{
  "num_hidden_layers": 13,
  "hidden_size": 224,
  "n_experts": 16,
  "experts_per_token": 1,
  "d_expert": 224,
  "d_shared_expert": 0,
  "hidden_act": "swiglu",
  "moe_layers": [0, 1, 2, 3, 4, 5, 6, 7, 8, 9, 10, 11, 12],
  "router_score": "softmax",
  "normalize_top_k": false,
  "routed_scale": 1.0,
  "balance_loss": 0.000875,
  "balance_bias": true,
  "router_logit_norm": 2.0,
  "init_std_router": 0.0206,
  "lr_router": 0.000572,
  "vocab_size": 32768,
  "norm": "rmsnorm",
  "norm_eps": 1e-05,
  "tie_word_embeddings": false,
  "optimizer": "muon_variant",
  "learning_rate": 0.0118,
  "beta1": 0.9,
  "max_grad_norm": 2.0,
  "batch_tokens": 65536,
  "max_seq_len": 768,
  "train_tokens": 364100000,
  "max_steps": 5556,
  "dataset": "wikipedia_en"
}
Below are experts of layer 10 (counted from 0) of a mixture-of-experts language model. Rows are named router (the router's row for the expert), gate (a neuron's input weights, with its number), up (a neuron's input weights, with its number) and show model dimensions 0-223. Each number is 500 + 25 x the weight over its row's rms, rounded and kept within 0 to 999. Numbers have three digits each.
Before each expert's rows: "comes after" lists some tokens at least twice as common just before its tokens as in all text. This comes from a sample of Wikipedia text that the model never trained on. Tokens count by the router's weight.

# expert 0
comes after: ".", " | ", "| ", "°", "′", "–"
router:542480482473482554501504490516505484487493498484528498481472471464506518479525548478445568503474505530433482511471503519463559486489477515509548505471511501516529516476507527509528470530536488517499489515499532490498445536499504495546517532530502523458523521476510493493526488522495488504485489480475507448503521536470486509492504524510500507446505564511445486530460494473432520532462457505530515502460465478496457483523522528479533511463481539517523495497497505514466504518476478477524510483508519466473500497529513509480509468542522505511502529476503530506520506484518542500484528512506520536504495492503491491497519488516537520485538478491477463535531469513500537514483
gate1:509426481536506514496476479542473533490548461491515490483517504495494505529500524514524507518521499510478512483472509565494523491507506475526506498480500486489518505477500519532573475529487467485513450515516469496472498505463470528487471523524531463516510479504522510462483494474530468528532506496494514508489511485500539522490515504503502494475515500531490490511517451503526479521490545474480510487532530517517466443534472495488463496495495426543540491519489486512529498504475459541481478505533446505497512503472484539528498495505506505515532470506517513551474449501541490547539545516506480524506471507500492517561466464533505503510477523522515510457520486495495556502499
up1:469478498483479478524464496521502529511541470518519500460507463495501484508525520457545489528472524525485535481531567516512492455523497523464468490537460490506486493462566503498505543468509469499497467490478503482498549469514506513516489471502493455457546487496480524515502450455507488478487520509490514547490493497515483533510497506495470481516503520496515502521513435500536480457477494498487480510476515487505475467508524487555502520499491490482503485494520481533516503460489487553524515484552496516477493549485539505511525474519506525468507498547497496505507498523505499496529489544446507487520491462494517533492510434452474435485511489496486502508450469505513463493504
gate2:489485500484450520518521464487481518527488472554529504505513540472486467507438492535521514493503500472503505510537494488542478488489493486556494484481502521501497512500482528468494543448467527467504527570506525520525481528472484504454468472493470562485480489487497498512489472533447560485511515477489556498510496467499495474475451537507485477480516551535512505462469490497468461499485517460524485514481512520486531473481512512521498508492476518495505496506459508491449454508490557528495496506473514471490476490492497510469513477472536533501530480490485462493463470484492523487480530514491516465485474479485502486494475470499474481555523510507505497453482445516512515502494
up2:481502526484400456471479505461513501497515503492456507504471516482553503475499524496524499500560508527508545504451516509514465544491443502497517501536510499520529512501556535537520502533512522486498497497537499467478491527503532520529505513498506519546515490489499531503520525517539486473516480499496486488522496540480479498525500441473503507485516521535465529516478484473506521499485516525547496464517482448528486511528472515502492497561500523491503528506518506495490498479514501469499482532558507473521470516512506507504525511526474451490455472487540506508544507525513494472518504479527492521511483514459526481531454500513516542492451557520508519506494514467516454509483
gate3:492481538493488444511479512488508464514503499486496504492490493532529472522512499457501502540551452479413519516474502555476486501455501510522467460541500515529527527518498505533474487480514520484504459503522507485538480503492522520477503521497489496476519506557476470500507488543499512474485499488521528491508508507478444539483522463478518486492484493501556493467508506555503471441499568489521491527468477511484500493521526500503493480498487501494488514517501495468560507501501474481503523534472483483530481503555444521497499470524474506502510471499499469560460508509504504490531461485498480472504484558502506476456513539447504485465512468500456491507518511475501494507484
up3:518496477549526545510486508491508532447527519434502486500486537492500502505461526505481498470497488483533471489533504502482515513537501507488504549500490454530498470527510521518498483523494506517500492488521482546497525491472502484479516545477546520516504515502500494486460511515507531483508514493487483454493511470527537488496442523511531492465495526535476547574500550467482504503467473531460545499507544493487459520488466477518508470493477500507486476464485498495466466519493514516507482479514523534444468524477575513514479521483449517555479482464498523496518521465486527462489493492502492498515456447483501513532508516526533475497503508456546514503516516506483493498509
gate4:500482478485484546503478517495518492476531490478490457487456487473519510512530531515467523476474493532483517500487457473493523481518465446577518509520478500499499470502473554496475514490474567497448523515506488490470510494505459498540468502442499491486476539471494472538497536516464487490495493531503498481467535477518517500515482465543487481537506518523524498550505477499480478485542497533485528504472513500461507463505476506495524469505494524485510474504511465491476546475489516500516494467504525486454496535517490492531499469500513463502504485483497540492541472504476514465476533509428480485520468519488481523484434494486545495451517515505488505470465482469508493497464
up4:502563502512518484525500560472493509531522518545497502516492501529497487512457533515464522506503530493573512524484504437558477504511484458480449511505469487509496507515484472503475551461524494504543503509482473504511482515513483490468500504501489466483530469499491509495471493512458527505548526461500493454525485511522515507485473535465465536474485456516529519482514498505486579485505518450518492536470476511495479524495487522500499497462533524446496487542500460515513480475537464487475480493522505480518491475490471526504473504562480498482495537523456504504491487510486538512514508474489536522507527490545512515492516470480475529488490467516455504514521508528522497522519
gate5:522469514524493489486486541530495468496512463515488451509542517509499449521525533501503474480464501492555475482522513500533497533451496528550521510496504499472513518496511508514500533481493521505482506518462502536470492496515517481495486489469484512492470497466506519498492451513499503522521534478476467463490518455524512478537533522496520424454511469539438507502506527458505515482509516534479513470537478498529508493532526521476518470518518504506514515510522508537522490546476461514547493442466539495433519505460466538497476505501466519469529478512473476455537522505508494483521541521502489528529472538473480515483493519492459509495482509477530510523506482483519482509526
up5:525511516503478471503487533541517468505503466478468478514537491555519481511479539478541486493507492490535532480493501488510492486494483511549526534499495536526514513505495511518514536480501481499471511497474522561514476532515495501497489485506512521491472504442570519523491508492487511481485538524488493468500468548500488498481482479495503451403510512519508461486517489476516481468525535542458490468530498498484490482458476500484493518509492498581543480533502503513492514516511506524521499481498511493470540486470502538513454527526481471502460459504460505501516511532541464513516520498478501543508507545470449514515470481511517502445501481478538450481489487490494501499497
gate6:532504546492450500476529506530526535511517474504537520502472514518508471509524496532463519505516475508452427448523474486489510529519492517501501504482522509483518499488505478507521499531448466506443508468489541488529547534510524514466459470532486531475493472531486506477494526459483499463456510541510460440507517490485497530486451531512495503494497478514505501500495493502524491457531459559522510493479495524492482496495482479563517503517519488475511508499461498494489505471490511546491483514536453496469474499474444479478474487512520518506498475479510530488530502493523473448528494533505495510539475511455533523492516454506522461478477512521488508501544510496507509466469
up6:517488500479493513484508466484519528522522497492556517526487481495493504499551482523496558518526478511510460481523524522464504522476488536534533488506505477472512516511514498485489529501488443528439541455507515489524512487513490466479461459504491536503489481517542502527487524488521459470457490526502439448532477513431475538525495571492442543465495490498484486512506500492514471468510503553515523495505494524486498500531486485513536456523499490474472481486499500496486476453478535507486490493484513474456484500475442479478510492522528501520504494479484511514494516479462566511534506514462483479484499504516535504487468469472519517510524494493521487478518497525546524515500